Experts of a small language model.
Size: 8 layers, width 192, vocabulary 11771, 12.7M parameters.
Experts: 64 experts in each of 4 layers, 64 cubed ReLU neurons an expert, 8 picks a token.
Training: a variant of SOAP for the experts, 4480 steps.
Below are experts of layer 5 (counted from 0) of a mixture-of-experts language model. Rows are named router (the router's row for the expert), up (a neuron's input weights, with its number), down (a neuron's output weights, with its number) and show model dimensions 0-191. Each number is 200 + 20 x the weight over its row's rms, rounded and kept within 0 to 999.
Before each expert's rows: "gets" lists some tokens that make up at least twice as much of what it gets as of all text. This comes from a sample of Wikipedia text that the model never trained on. Tokens count by the router's weight.

# expert 42
gets: "\n", "-", "\n\n", ")\n", ".\n", ":"
router,216,189,196,167,202,210,182,174,241,210,197,237,175,187,180,187,175,202,193,221,211,176,196,188,193,190,226,215,177,203,215,185,209,175,247,223,200,231,227,209,193,184,215,238,194,168,217,172,193,166,181,237,184,207,203,220,219,215,224,193,175,203,143,216,194,206,195,198,203,198,190,196,183,160,199,209,209,222,186,160,158,177,187,197,169,191,195,158,216,215,205,194,229,180,193,204,182,201,215,187,238,198,186,206,189,212,217,199,211,194,216,196,178,205,189,163,215,211,211,212,187,228,170,238,193,173,207,170,206,231,202,206,158,220,159,196,177,175,210,198,219,190,216,202,160,240,215,210,172,182,205,195,199,204,217,175,174,174,202,196,216,175,195,187,195,209,185,178,166,209,173,199,200,214,208,212,165,204,188,187,209,173,235,190,197,208,242,207,197,179,188,218
up13,192,207,206,165,212,176,192,198,183,214,206,209,182,211,219,213,204,228,203,195,244,194,237,191,247,177,210,215,196,209,179,169,224,225,234,200,219,226,191,176,202,177,210,206,190,204,166,189,218,153,206,194,206,179,204,196,207,182,232,200,179,199,212,201,210,206,232,231,199,209,208,225,193,212,172,170,201,204,215,211,230,213,211,215,214,184,198,193,192,230,210,210,173,175,222,176,172,188,217,187,223,196,165,211,191,249,216,219,209,181,210,199,211,211,244,170,190,239,197,194,214,208,144,231,217,184,239,184,220,201,204,169,210,200,212,200,207,215,218,232,241,197,176,199,197,201,185,221,190,169,190,217,206,197,177,165,202,202,239,178,182,192,230,185,216,193,177,156,190,233,219,184,204,190,213,180,197,224,200,178,190,208,188,205,183,162,207,156,217,179,185,200
down13,224,173,192,212,203,181,201,207,212,162,186,158,224,210,214,215,166,171,188,208,188,187,215,256,209,182,193,203,187,192,205,204,206,222,232,191,206,184,176,232,220,179,193,201,206,241,229,196,209,194,240,169,190,200,203,195,211,221,185,196,237,188,214,219,197,193,206,211,176,201,210,203,208,210,200,217,186,175,204,202,198,187,165,186,249,174,215,194,198,220,194,239,247,185,208,169,200,201,211,196,213,212,206,173,179,225,205,237,229,222,167,198,216,190,221,203,181,194,207,221,200,198,211,215,201,207,193,220,195,186,195,168,217,181,203,192,210,190,253,160,205,207,216,193,155,215,222,182,197,203,165,208,178,229,168,234,238,195,193,219,183,183,162,205,230,224,148,202,167,211,199,184,194,189,216,229,202,198,208,175,218,189,198,214,221,196,217,189,186,170,205,228
up14,191,216,220,206,196,188,191,227,200,207,214,211,198,207,187,166,185,191,245,228,176,211,202,221,180,178,221,202,217,240,201,209,191,173,218,222,203,190,169,198,199,190,195,156,181,165,209,179,190,235,216,219,216,202,225,202,235,182,210,226,174,203,193,172,199,158,167,196,183,188,191,175,182,203,207,193,221,208,219,195,169,166,213,209,197,226,216,204,218,203,219,210,176,226,193,209,194,219,210,174,224,222,194,207,174,204,209,173,221,202,205,214,209,223,172,170,208,178,199,213,212,200,223,190,211,204,232,194,195,194,198,197,213,234,242,183,210,201,228,202,227,188,189,175,208,185,226,255,229,154,195,189,181,190,195,212,166,188,213,205,194,193,248,226,192,226,200,215,148,167,186,226,209,234,189,207,239,224,204,211,232,221,177,237,212,196,217,197,208,216,200,211
down14,175,213,181,207,195,194,180,238,188,242,200,224,202,202,199,188,230,191,183,180,213,211,211,203,163,224,174,209,222,235,211,218,220,190,201,222,192,152,163,216,195,174,244,190,176,231,216,204,214,230,208,194,155,180,210,182,176,202,193,178,169,213,193,228,187,211,182,187,191,190,184,191,166,204,186,198,208,215,199,202,217,216,185,199,187,196,221,229,246,199,207,212,221,206,167,227,223,213,193,213,205,233,183,204,181,205,155,182,213,211,184,189,221,180,202,225,227,213,188,215,210,188,225,218,199,233,222,214,189,203,211,237,239,167,231,186,188,199,196,204,205,190,169,219,213,202,237,228,219,199,193,178,176,200,158,196,175,208,206,210,196,214,198,209,229,180,204,204,200,180,211,246,186,196,186,154,204,195,147,202,204,213,199,203,207,194,194,161,169,184,213,192
up15,190,177,164,185,172,211,239,216,214,196,193,198,190,194,185,189,195,218,215,212,198,166,216,196,182,183,183,189,218,178,179,207,182,200,198,208,176,193,184,191,189,230,177,222,220,187,213,218,184,194,214,214,196,212,174,196,238,222,175,198,199,215,184,184,184,225,189,206,221,169,206,154,215,193,151,216,220,219,241,166,201,203,186,243,209,197,198,193,183,204,177,203,211,240,199,195,202,201,212,182,197,219,204,201,195,214,248,195,204,214,204,167,172,179,222,177,186,190,162,180,184,224,214,218,190,198,199,208,194,186,182,188,180,206,184,204,213,141,179,202,203,216,214,214,151,206,203,226,201,215,188,222,213,211,224,159,161,149,224,218,176,184,150,205,221,200,173,204,157,175,178,210,193,163,184,165,197,176,175,191,186,195,208,215,189,201,195,202,205,180,189,205
down15,227,184,218,221,180,210,187,172,224,194,196,220,194,197,200,163,197,184,197,174,212,179,198,178,181,185,206,188,182,195,216,205,211,173,225,186,183,208,225,145,187,174,148,197,193,181,221,189,218,181,186,210,210,209,231,212,196,184,140,173,223,206,173,199,192,203,167,216,177,188,203,189,193,161,229,179,239,222,214,212,183,185,178,205,190,235,223,158,180,212,178,204,184,213,233,192,191,181,235,175,188,225,191,178,215,195,196,214,208,177,177,197,172,178,193,214,195,193,209,194,192,226,180,187,172,183,196,196,191,212,212,234,188,241,151,205,173,183,182,221,176,213,179,160,212,202,197,197,228,186,207,182,232,190,201,204,202,214,239,197,190,196,201,170,199,230,166,204,184,196,178,170,198,180,207,177,183,195,184,171,208,221,181,212,218,207,216,178,215,196,189,231
up16,217,219,219,219,199,175,196,195,195,191,218,210,200,207,209,209,198,193,187,200,211,198,206,151,223,219,208,176,220,208,187,186,219,236,232,199,183,169,181,188,249,198,216,243,183,192,228,193,177,203,168,186,225,190,188,208,223,235,182,186,185,161,173,225,208,208,216,167,207,227,193,208,177,189,172,178,206,217,233,176,198,202,165,214,219,203,207,175,153,173,218,211,230,207,222,184,209,201,208,192,184,194,187,219,212,207,250,186,176,168,221,191,220,232,209,207,216,181,194,187,194,217,195,187,213,198,212,213,222,183,193,175,203,157,180,191,199,207,212,208,214,211,197,163,220,194,166,206,238,211,186,218,162,197,181,231,208,203,207,231,190,206,186,197,209,191,211,192,213,225,229,188,189,211,170,256,184,233,196,207,175,184,206,217,198,177,171,214,210,211,147,195
down16,169,156,221,158,216,189,202,202,177,215,216,226,199,222,206,198,219,191,215,211,187,190,215,196,206,228,187,219,189,208,209,204,193,208,203,184,201,202,214,199,187,188,199,196,203,218,171,267,208,182,177,177,210,225,234,197,202,186,211,208,187,214,201,182,197,191,204,196,171,186,204,232,173,220,182,169,184,214,176,173,187,199,205,165,209,215,194,186,209,209,230,161,187,210,227,184,167,197,219,203,212,194,202,166,248,224,223,204,159,230,225,234,202,184,191,192,223,178,194,223,230,182,199,236,216,182,216,209,209,209,153,211,222,202,168,167,171,207,217,178,247,231,189,219,209,193,184,231,203,211,199,215,207,200,194,155,193,215,200,201,215,215,170,179,176,207,212,174,184,193,244,192,202,185,226,197,219,204,214,212,207,196,205,184,208,197,164,173,211,166,238,196
up17,180,195,182,178,169,210,217,192,238,200,161,174,208,180,196,175,209,190,178,222,217,197,222,203,191,189,183,166,169,217,194,262,221,219,213,200,192,247,176,192,165,180,212,221,189,149,166,219,182,224,214,198,213,182,200,230,223,202,180,186,178,216,191,167,194,211,139,205,227,179,190,203,219,190,214,231,198,196,216,186,159,203,208,205,226,184,178,172,200,192,189,191,219,199,198,211,185,197,190,161,228,221,203,199,176,211,192,204,204,207,195,176,181,181,193,200,187,188,211,212,186,192,178,204,176,161,198,200,200,235,165,206,194,205,227,218,201,201,183,168,180,210,241,234,176,181,182,232,224,211,198,209,196,192,206,195,207,201,201,214,193,180,201,191,238,204,171,214,168,172,207,200,211,201,191,205,177,205,185,203,174,229,196,190,188,191,256,169,215,178,195,202
down17,209,200,209,192,185,196,187,233,175,186,190,228,165,224,219,197,186,239,194,187,205,174,228,199,198,200,204,186,164,195,218,232,203,226,180,206,190,170,199,165,187,182,213,197,220,213,185,183,183,186,233,198,169,223,206,228,174,198,207,188,216,177,205,159,221,204,214,163,185,204,238,239,209,203,214,187,213,177,193,213,226,163,216,196,174,181,215,185,203,241,195,198,215,208,203,175,199,179,199,195,197,198,196,211,193,175,190,187,204,189,240,173,193,174,203,174,161,175,183,211,209,209,229,171,249,188,156,220,202,193,214,207,191,216,199,220,197,199,160,212,201,219,227,173,205,196,150,180,201,211,200,188,197,161,187,184,180,211,206,188,205,181,211,189,209,180,176,197,211,206,206,197,229,206,209,181,235,204,159,197,201,230,200,219,202,196,206,217,263,239,216,227
up18,212,225,229,207,217,194,210,210,225,237,208,241,193,218,185,183,189,199,205,224,161,185,210,189,216,186,195,220,230,205,224,196,229,169,230,213,186,214,199,164,207,222,190,243,186,201,197,178,166,211,201,206,159,188,184,185,148,218,183,194,202,225,217,215,211,226,214,208,209,183,191,208,178,201,185,215,212,218,208,205,186,228,192,213,205,216,143,193,265,225,190,187,194,178,226,183,215,203,158,203,228,212,218,174,171,188,180,173,230,185,193,174,236,187,180,199,235,191,206,193,179,168,216,189,181,203,226,198,229,188,190,210,219,217,205,209,189,218,173,184,226,183,201,189,219,216,210,205,204,195,211,173,209,179,186,213,202,227,209,196,174,205,201,233,185,235,194,194,168,200,207,200,190,232,173,212,194,237,213,216,197,202,206,237,162,192,199,191,227,186,222,193
down18,203,215,187,203,179,181,185,181,173,213,198,211,212,165,187,205,160,198,213,215,205,199,187,194,208,206,197,221,237,224,219,209,198,176,173,185,220,220,183,202,220,215,173,183,197,188,269,225,215,178,204,190,192,207,170,208,197,237,214,190,208,167,180,214,212,218,205,216,196,195,194,208,194,219,194,172,219,255,165,206,176,203,209,217,209,187,208,200,206,226,225,231,201,203,218,206,189,178,141,224,185,172,214,187,199,177,209,195,229,191,234,206,216,199,208,192,202,220,173,175,186,181,211,165,258,200,208,187,227,210,201,204,181,213,167,200,221,242,211,197,167,180,211,209,199,218,202,210,210,210,177,196,178,220,206,228,196,194,183,205,205,196,215,216,191,194,169,190,179,178,218,207,219,219,188,167,203,234,202,248,208,240,196,230,191,190,173,198,236,172,236,198
up19,192,197,182,191,219,217,177,171,193,171,218,217,181,199,190,216,212,177,209,203,184,223,222,204,203,209,210,220,210,182,187,171,179,174,203,178,231,223,205,234,194,207,176,185,220,200,205,173,238,209,203,209,187,210,214,224,213,198,171,185,178,220,206,214,199,218,199,196,211,210,214,179,198,194,197,209,214,202,192,197,202,205,190,203,193,191,172,181,210,194,228,208,236,180,195,203,213,205,166,222,205,173,202,209,206,180,230,201,189,165,165,213,206,196,202,178,213,205,191,240,230,211,196,214,166,165,197,139,177,228,164,181,186,187,205,144,168,214,216,152,180,189,179,198,183,206,188,231,203,182,183,179,193,197,231,179,191,179,180,213,207,158,197,170,207,210,189,206,222,210,209,216,198,180,173,190,158,204,192,193,189,189,234,160,238,213,239,202,149,196,151,212
down19,218,202,207,210,228,188,209,218,142,180,186,214,203,204,191,211,158,217,182,178,201,193,177,179,176,212,197,209,147,216,188,218,180,209,197,183,205,215,227,223,217,203,183,176,216,212,185,245,201,201,220,181,210,196,169,213,203,229,209,189,238,182,224,226,188,180,209,175,227,212,198,190,235,201,193,198,180,190,185,223,209,161,227,192,192,179,191,209,182,219,189,202,206,227,210,221,176,224,181,197,194,191,190,225,215,171,220,210,204,158,222,197,177,175,194,211,189,201,215,209,200,185,213,192,226,205,159,244,222,181,209,176,240,175,193,222,187,195,192,214,231,221,201,203,243,187,183,189,223,201,212,173,196,206,199,212,195,241,204,170,201,226,202,189,148,226,189,206,173,201,190,199,202,209,196,240,231,170,238,186,181,225,184,196,201,222,186,165,198,175,197,225
up20,187,208,183,198,181,180,181,224,203,201,189,233,199,171,195,197,229,198,194,232,189,192,225,218,219,190,211,196,205,197,229,186,226,207,216,240,209,198,209,212,166,193,182,226,230,215,179,178,186,214,174,241,183,214,180,206,209,167,231,220,212,204,165,181,196,198,178,204,221,205,190,176,246,183,214,207,179,216,189,134,188,190,153,207,203,218,206,217,169,237,161,190,197,202,215,207,201,212,197,205,207,200,211,187,209,199,195,207,244,157,206,184,209,188,204,199,218,208,190,249,185,193,185,186,181,198,225,233,201,250,214,185,190,176,198,191,214,193,170,201,198,151,205,207,208,201,209,202,200,170,178,202,182,193,186,217,184,204,183,231,225,180,232,177,203,191,227,184,217,196,178,214,180,168,210,188,238,223,209,187,224,216,223,236,179,183,191,224,195,162,204,201
down20,214,167,220,194,221,189,208,194,223,204,206,224,186,185,227,185,217,214,199,234,183,214,166,199,205,211,191,211,207,211,203,179,209,193,206,170,169,180,216,170,193,229,177,222,196,192,220,183,196,154,197,235,187,210,239,194,187,217,238,204,226,178,184,227,213,180,196,189,202,186,214,202,192,163,155,195,218,188,151,198,197,230,188,216,221,185,241,196,205,208,214,213,190,158,220,258,187,179,180,200,211,216,202,221,203,205,217,222,230,179,190,238,205,188,209,218,207,186,217,226,206,234,188,175,169,196,232,190,210,183,210,186,181,207,200,205,191,187,213,209,160,193,195,214,169,209,216,199,197,219,189,175,170,204,164,176,195,179,208,209,223,214,225,204,186,185,183,172,212,248,239,189,195,210,231,192,197,203,224,193,209,224,181,207,178,208,180,217,241,211,206,160
up21,230,187,195,205,175,179,214,225,215,213,223,157,221,217,180,191,182,225,219,183,194,220,223,188,246,236,199,193,227,232,192,175,198,223,207,195,209,197,210,213,227,168,189,197,215,208,204,216,181,183,189,217,215,229,221,214,154,177,207,210,151,156,206,219,232,227,160,211,213,159,170,187,157,190,249,179,185,208,185,169,236,198,178,184,201,199,205,220,200,212,207,204,226,191,204,178,213,216,220,209,188,167,198,217,216,175,204,242,201,208,218,195,224,211,222,186,236,175,203,201,223,186,208,243,220,205,221,227,218,213,183,217,201,230,160,190,221,199,173,215,213,191,192,183,196,185,214,201,177,185,203,200,208,212,194,231,197,216,198,200,212,216,207,177,205,169,183,192,197,233,215,192,181,204,174,200,191,201,192,205,187,182,209,197,159,199,230,199,194,174,211,177
down21,221,196,228,206,199,184,189,187,203,206,141,245,185,219,198,176,162,203,190,224,205,186,189,236,167,197,216,194,189,187,210,185,215,186,204,190,205,198,256,184,222,205,194,208,203,191,186,219,143,216,202,203,205,182,201,205,201,206,184,186,259,244,194,206,187,216,199,185,153,201,209,217,217,210,201,207,222,157,208,198,232,181,194,229,171,180,192,201,173,173,218,208,175,208,192,187,189,169,218,180,166,224,129,210,204,191,184,212,223,181,183,220,200,202,172,211,195,184,195,183,198,181,226,199,172,196,185,228,190,205,219,199,215,174,195,201,186,207,203,193,211,243,195,209,220,200,194,225,184,220,212,198,221,184,229,194,241,236,163,197,206,184,191,211,169,213,194,220,180,223,208,207,193,212,199,166,203,187,223,196,205,212,205,228,174,204,185,196,198,201,232,219
up22,197,215,202,197,193,206,182,183,213,183,211,214,219,206,218,180,185,239,171,198,227,200,236,220,190,194,215,233,213,201,188,209,183,221,192,172,177,193,191,180,238,232,170,192,170,193,206,189,201,192,195,177,202,212,216,225,207,187,185,200,200,187,196,204,205,190,201,208,187,180,191,205,203,165,196,239,197,189,182,185,216,193,200,172,205,198,229,176,197,188,179,172,150,220,182,207,197,209,172,199,197,208,181,184,209,201,192,162,201,200,195,183,187,188,207,198,200,204,204,226,225,207,192,245,174,199,237,226,202,191,183,175,212,204,208,203,185,178,204,227,159,190,146,192,178,229,166,215,210,220,203,221,207,209,181,141,231,228,217,202,167,220,185,219,225,236,190,195,207,248,220,189,224,205,219,210,191,213,189,192,219,250,215,225,189,188,251,252,185,188,193,227
down22,196,205,178,203,221,199,227,186,174,179,184,189,206,193,192,170,221,173,219,222,185,236,181,179,233,226,207,197,237,192,213,194,191,195,211,177,213,221,223,247,192,230,219,179,206,182,193,198,198,211,211,191,165,226,150,216,191,185,211,201,204,271,183,215,180,207,197,222,219,194,205,221,180,198,175,193,223,252,233,212,220,218,202,209,204,181,199,210,167,204,163,218,193,180,199,200,176,207,195,220,218,174,177,218,197,213,181,153,200,209,183,195,199,228,208,214,216,192,203,191,188,202,208,187,220,226,192,212,196,193,274,222,224,177,198,189,201,215,222,187,215,209,240,207,185,200,201,207,213,206,226,198,195,207,227,227,200,199,197,216,188,192,185,175,196,211,233,169,208,225,229,192,183,195,216,171,212,170,230,203,161,175,193,213,170,207,213,183,202,189,210,171
up23,160,199,185,207,167,184,170,205,229,188,217,208,219,181,234,182,207,198,218,200,200,203,261,223,173,189,223,169,204,184,151,207,202,185,201,204,170,179,204,189,203,194,211,240,182,189,214,228,192,195,154,202,217,188,181,195,174,216,186,216,206,188,204,239,219,219,206,201,184,207,174,177,204,148,160,189,162,206,196,226,215,211,211,236,191,180,207,185,196,200,176,190,202,210,203,177,195,204,220,195,198,195,210,222,207,222,165,204,181,215,195,207,201,228,236,201,164,209,187,203,169,216,181,213,189,196,237,218,194,217,239,199,179,242,169,204,193,202,172,196,177,165,238,204,206,205,211,248,217,197,180,170,169,207,212,176,225,194,203,181,232,192,235,195,222,201,220,187,195,203,201,230,196,202,220,193,204,204,201,203,202,210,169,210,217,197,209,225,186,228,173,182
down23,223,219,228,150,192,209,190,205,204,181,184,229,171,185,213,188,207,170,179,212,175,207,205,179,189,181,176,211,176,167,208,193,178,196,182,201,220,173,193,202,187,212,192,192,204,222,199,243,220,213,203,212,193,209,189,217,194,195,162,212,202,223,206,173,217,212,197,187,190,212,195,234,218,240,203,156,201,198,202,178,180,178,222,212,213,185,178,250,227,205,224,185,199,247,215,215,220,217,197,228,191,211,190,197,230,182,219,215,211,163,187,185,195,214,146,181,227,218,198,207,198,205,218,209,212,218,235,197,187,208,189,186,179,167,189,224,189,203,168,185,224,177,195,225,194,218,219,200,167,204,212,219,165,194,221,199,226,201,213,201,212,172,236,236,201,188,183,186,178,186,222,230,209,220,174,175,168,238,200,198,238,214,250,202,211,187,192,218,217,173,191,213
up24,211,209,171,188,189,212,231,193,189,210,198,162,201,177,167,228,196,231,208,223,191,153,210,200,171,210,210,212,208,205,179,179,205,187,188,221,189,230,197,200,197,202,185,252,170,168,190,200,208,185,192,206,179,228,181,177,200,208,184,187,243,210,222,157,200,233,214,197,205,213,180,196,207,182,198,235,142,198,183,210,184,202,199,176,229,203,220,169,192,197,190,241,189,202,225,175,170,213,161,182,205,211,172,226,198,219,206,204,233,220,202,233,213,181,177,212,213,216,182,200,196,187,200,178,217,220,182,209,169,231,189,191,187,203,163,209,173,177,198,206,194,168,192,204,195,180,183,171,207,155,197,190,202,186,179,195,204,201,210,203,223,247,232,189,187,181,200,203,180,243,186,201,160,200,207,206,179,215,226,192,188,190,219,220,205,222,211,239,174,195,212,218
down24,206,197,191,216,171,218,221,179,194,227,227,211,171,203,194,170,226,186,197,197,198,213,191,223,205,243,154,247,207,229,207,148,227,172,199,234,210,235,193,245,186,184,201,214,214,178,154,172,214,218,202,193,220,191,198,211,172,193,193,182,241,190,189,209,205,199,182,208,218,190,188,170,159,210,213,206,171,186,195,198,202,198,168,171,199,210,209,154,203,225,207,215,203,192,193,221,195,214,192,170,188,180,217,218,199,217,198,181,184,193,207,187,208,146,228,204,173,203,202,185,244,218,187,202,210,194,230,223,204,215,186,221,197,221,212,192,180,219,186,209,170,212,160,219,195,196,210,203,192,199,169,197,218,189,171,204,206,186,157,219,154,195,196,186,222,201,198,201,221,193,209,220,178,198,191,228,209,229,187,213,198,211,205,204,218,183,187,176,194,204,172,251
up25,208,175,189,191,204,193,188,178,148,180,213,211,214,216,149,210,177,205,202,194,161,189,212,203,223,163,199,190,200,188,198,186,198,234,194,201,231,203,202,203,223,195,174,203,178,192,209,218,228,193,224,186,194,199,188,203,216,206,206,193,175,173,174,163,180,204,186,193,192,193,173,216,191,199,235,220,238,188,204,148,210,198,205,196,168,223,223,202,193,208,191,172,198,228,174,176,188,244,184,174,196,209,198,252,192,220,188,167,185,206,204,189,176,207,184,166,178,190,177,198,192,178,161,204,252,198,198,173,199,192,214,174,217,201,231,212,197,179,171,194,173,209,218,188,168,172,208,216,186,223,180,192,208,237,219,209,199,187,198,221,199,207,210,185,224,223,187,208,169,178,216,222,186,222,221,208,182,227,215,208,198,185,227,213,137,196,217,208,212,178,195,234
down25,220,217,199,200,183,206,212,162,223,210,208,196,201,200,217,181,176,193,182,245,202,204,236,190,186,210,183,206,183,212,176,173,203,156,217,175,169,195,206,230,252,232,197,200,189,221,180,168,183,190,177,184,213,223,169,199,237,201,223,198,182,195,189,165,175,202,208,219,169,187,211,204,218,183,183,160,199,196,210,188,180,191,234,212,204,170,170,165,185,205,204,214,184,226,233,208,237,205,191,236,216,189,200,195,187,189,233,204,189,182,223,250,200,201,215,224,180,200,197,204,163,206,217,165,226,183,232,219,207,203,190,193,212,190,218,190,205,198,203,177,237,204,227,203,217,213,209,200,200,185,209,208,236,188,184,220,220,220,174,211,232,168,186,173,234,185,191,189,154,206,211,197,219,226,222,196,209,203,183,191,177,194,203,230,190,201,188,239,228,194,207,235
up26,195,176,180,182,175,197,217,223,179,216,187,175,208,199,218,221,230,209,214,216,206,204,234,198,170,196,247,204,179,175,190,162,187,199,231,198,191,204,172,186,210,217,227,168,165,193,199,187,194,197,186,188,178,232,233,198,176,194,209,236,187,202,223,222,177,199,181,183,192,197,222,188,155,182,230,203,231,240,185,178,219,207,207,233,179,170,218,185,195,188,195,244,198,216,238,174,188,215,213,214,243,206,192,164,183,226,225,202,157,205,217,186,208,165,204,182,215,167,186,165,193,220,200,228,231,181,202,199,167,211,191,198,184,214,193,193,187,202,174,171,220,208,212,179,201,193,211,184,186,210,177,202,157,200,184,207,224,202,202,184,226,186,153,217,197,223,203,175,192,224,214,197,202,184,209,206,201,189,196,211,183,216,233,214,185,219,180,213,202,175,236,213
down26,176,207,184,205,217,198,196,212,202,242,207,160,210,187,195,190,179,206,175,207,191,232,193,193,228,208,174,192,208,201,221,194,177,219,194,189,216,145,227,211,218,227,191,211,184,177,251,213,195,224,213,179,212,178,160,203,200,198,212,175,191,176,184,178,178,184,203,193,211,193,213,180,216,218,165,201,200,227,195,232,206,198,195,227,194,230,173,199,203,204,201,205,220,206,142,204,206,171,157,215,201,175,258,182,200,199,221,212,205,187,156,206,177,231,162,215,197,204,204,202,184,161,199,204,214,199,201,208,198,184,198,172,212,186,202,214,226,185,225,225,230,211,197,212,195,219,193,181,181,169,203,219,192,228,190,192,183,209,220,213,199,165,211,210,250,185,182,187,180,213,204,171,215,188,182,192,217,200,219,206,203,221,183,160,148,187,210,210,183,191,159,219
up27,232,194,194,199,207,202,166,212,210,223,167,189,169,194,218,193,191,187,190,203,187,226,197,170,190,181,195,212,192,210,188,190,172,235,169,215,198,210,233,171,200,214,204,191,183,190,203,161,201,202,185,202,213,219,178,210,181,223,192,196,200,226,216,168,184,182,220,175,194,208,188,226,197,203,177,173,194,235,187,171,209,213,188,201,221,198,213,164,199,222,203,208,198,216,222,198,225,190,217,216,199,214,197,206,184,190,187,188,207,166,221,193,196,228,141,183,237,167,212,188,241,230,221,210,214,208,239,158,241,210,214,210,189,191,164,208,208,193,217,184,193,197,211,165,179,225,170,197,207,203,170,215,199,230,199,208,258,158,210,208,206,230,236,191,217,207,178,195,191,198,193,208,183,187,226,203,163,225,207,159,177,192,245,171,220,183,211,208,202,205,192,234
down27,207,174,208,208,208,194,203,160,204,196,199,205,244,194,190,215,200,209,159,216,189,176,203,148,195,165,174,164,163,196,206,217,186,216,199,244,177,169,209,200,212,212,218,176,167,219,237,210,177,196,215,208,216,166,219,167,154,219,148,219,194,203,176,215,177,188,210,172,207,210,218,189,177,200,195,201,214,212,188,195,155,210,202,178,197,221,215,189,227,171,191,207,207,175,222,195,179,199,153,215,185,179,199,188,226,221,177,163,199,226,202,199,227,214,197,201,187,226,205,195,171,177,198,199,203,176,182,168,180,208,217,159,212,231,227,199,184,215,169,208,232,231,217,216,191,181,182,222,214,226,190,210,203,237,223,179,195,211,193,186,182,209,188,232,197,219,172,209,186,219,187,185,199,201,193,178,203,220,204,221,205,218,180,186,174,187,195,219,212,187,189,208
up28,206,200,176,156,174,203,183,207,218,204,193,186,169,184,188,209,218,193,192,186,194,211,185,194,254,179,205,212,183,191,210,172,215,185,224,141,207,236,152,206,181,231,217,193,220,199,161,190,196,216,182,231,199,202,249,215,208,185,184,218,150,201,160,195,240,211,197,209,222,207,203,208,184,207,203,191,224,232,195,147,203,232,210,197,187,226,212,210,227,217,209,222,207,178,177,186,238,240,220,184,205,205,206,198,192,203,203,191,193,223,188,216,197,197,214,164,186,209,207,197,232,240,197,193,213,169,228,169,205,206,234,196,157,180,200,187,219,206,210,166,195,210,210,171,189,183,212,224,209,199,203,213,215,204,224,179,210,195,163,232,153,200,214,202,199,217,180,200,175,230,199,210,191,207,182,202,182,202,209,208,222,214,182,208,198,213,220,213,193,190,218,219
down28,185,194,203,180,202,192,172,173,200,198,197,224,186,199,219,204,198,220,179,202,210,226,226,187,220,208,163,221,206,180,193,180,208,228,174,196,187,236,202,255,137,207,186,198,204,198,178,193,214,199,197,231,202,192,261,175,225,211,178,182,197,223,193,232,183,199,192,219,211,204,203,224,188,219,200,206,201,247,154,197,212,181,194,213,200,208,187,203,208,172,228,191,218,159,216,203,219,186,197,187,188,192,185,213,217,205,191,201,199,206,182,202,205,194,194,194,188,179,226,211,195,222,184,196,243,193,229,183,184,214,195,201,164,198,181,177,181,220,184,192,187,192,197,203,144,179,210,210,202,202,165,181,208,159,208,180,216,210,187,236,194,154,173,208,221,235,172,177,211,180,210,202,172,186,166,184,174,224,155,183,219,222,216,222,172,170,207,199,181,207,205,199
up29,189,194,199,207,237,187,233,242,185,196,156,186,174,191,231,207,201,184,177,198,234,201,189,181,218,254,210,184,208,197,201,176,217,212,188,217,211,191,208,188,189,219,211,209,215,201,188,179,162,238,177,214,196,224,192,228,172,214,185,184,190,194,187,185,187,198,155,187,203,219,205,248,225,196,198,175,205,221,186,199,237,197,196,209,212,177,192,194,224,204,194,169,211,198,191,226,190,229,201,181,231,239,152,236,151,190,187,217,207,219,177,209,193,195,180,204,176,175,228,207,209,196,177,201,198,191,206,176,172,171,202,182,221,193,203,195,228,210,207,176,192,184,218,229,216,233,183,208,182,150,192,194,169,224,186,197,192,191,193,189,185,226,209,202,225,186,188,190,154,219,199,173,195,184,168,200,179,200,164,165,190,171,203,218,221,211,191,178,182,193,193,209
down29,183,209,229,164,195,182,185,196,212,205,243,213,224,219,165,222,168,226,224,228,180,219,200,204,213,210,219,207,202,229,214,218,191,190,175,175,232,198,242,171,224,168,211,195,203,209,160,204,205,239,199,168,189,176,225,172,197,196,158,213,210,185,212,238,192,212,175,194,202,211,201,221,191,207,192,187,216,212,228,197,172,176,196,241,182,201,198,193,197,233,212,180,180,193,251,187,228,187,226,206,203,196,217,187,211,191,198,198,217,184,194,171,188,227,245,211,178,175,213,165,208,205,178,198,186,200,204,200,222,191,170,205,199,184,190,229,214,213,195,176,197,189,218,174,221,183,221,200,224,220,202,182,190,226,203,197,218,211,193,205,189,204,198,204,192,141,207,172,196,176,208,230,200,161,198,222,236,233,197,203,228,194,217,234,230,188,177,228,198,194,208,177
up30,211,134,184,200,181,216,206,237,247,179,221,201,196,190,205,176,210,232,194,226,226,184,204,209,213,167,198,216,221,174,165,210,181,207,216,219,167,164,199,167,211,199,216,228,178,186,224,165,185,202,208,219,175,243,206,167,195,186,201,186,211,182,207,233,215,207,214,198,218,185,181,175,231,199,202,192,211,202,233,176,186,219,208,192,209,185,232,183,185,176,198,170,210,175,221,181,208,182,195,198,187,196,201,206,206,229,213,186,221,158,234,205,204,239,213,231,208,174,202,203,206,174,207,229,208,190,229,214,246,182,235,229,212,188,187,184,197,224,225,196,187,183,167,231,196,198,199,181,195,189,165,177,232,191,181,183,195,205,205,193,171,206,210,227,203,176,188,169,207,204,213,222,201,208,220,175,202,217,174,194,187,188,190,240,196,198,161,202,201,217,193,194
down30,185,197,186,213,183,215,186,188,187,194,206,198,212,211,193,228,223,169,234,202,181,220,192,181,215,191,188,196,177,173,179,223,191,172,200,185,211,165,174,197,207,217,179,179,255,217,199,268,205,217,178,205,209,205,196,197,199,240,210,203,215,215,176,184,203,237,210,218,207,241,193,166,210,219,183,224,188,175,202,192,205,212,144,219,228,180,174,218,184,228,213,219,218,217,185,181,190,205,194,204,223,206,190,189,186,180,219,247,179,193,211,170,188,173,228,191,196,221,165,192,186,210,185,218,171,225,220,198,164,182,230,228,208,197,199,206,180,189,196,227,211,217,192,177,196,202,151,197,199,187,204,197,183,190,220,219,177,162,190,209,210,214,184,188,223,236,194,184,229,205,171,183,219,190,201,206,180,194,187,206,204,187,194,255,181,158,203,209,211,198,221,218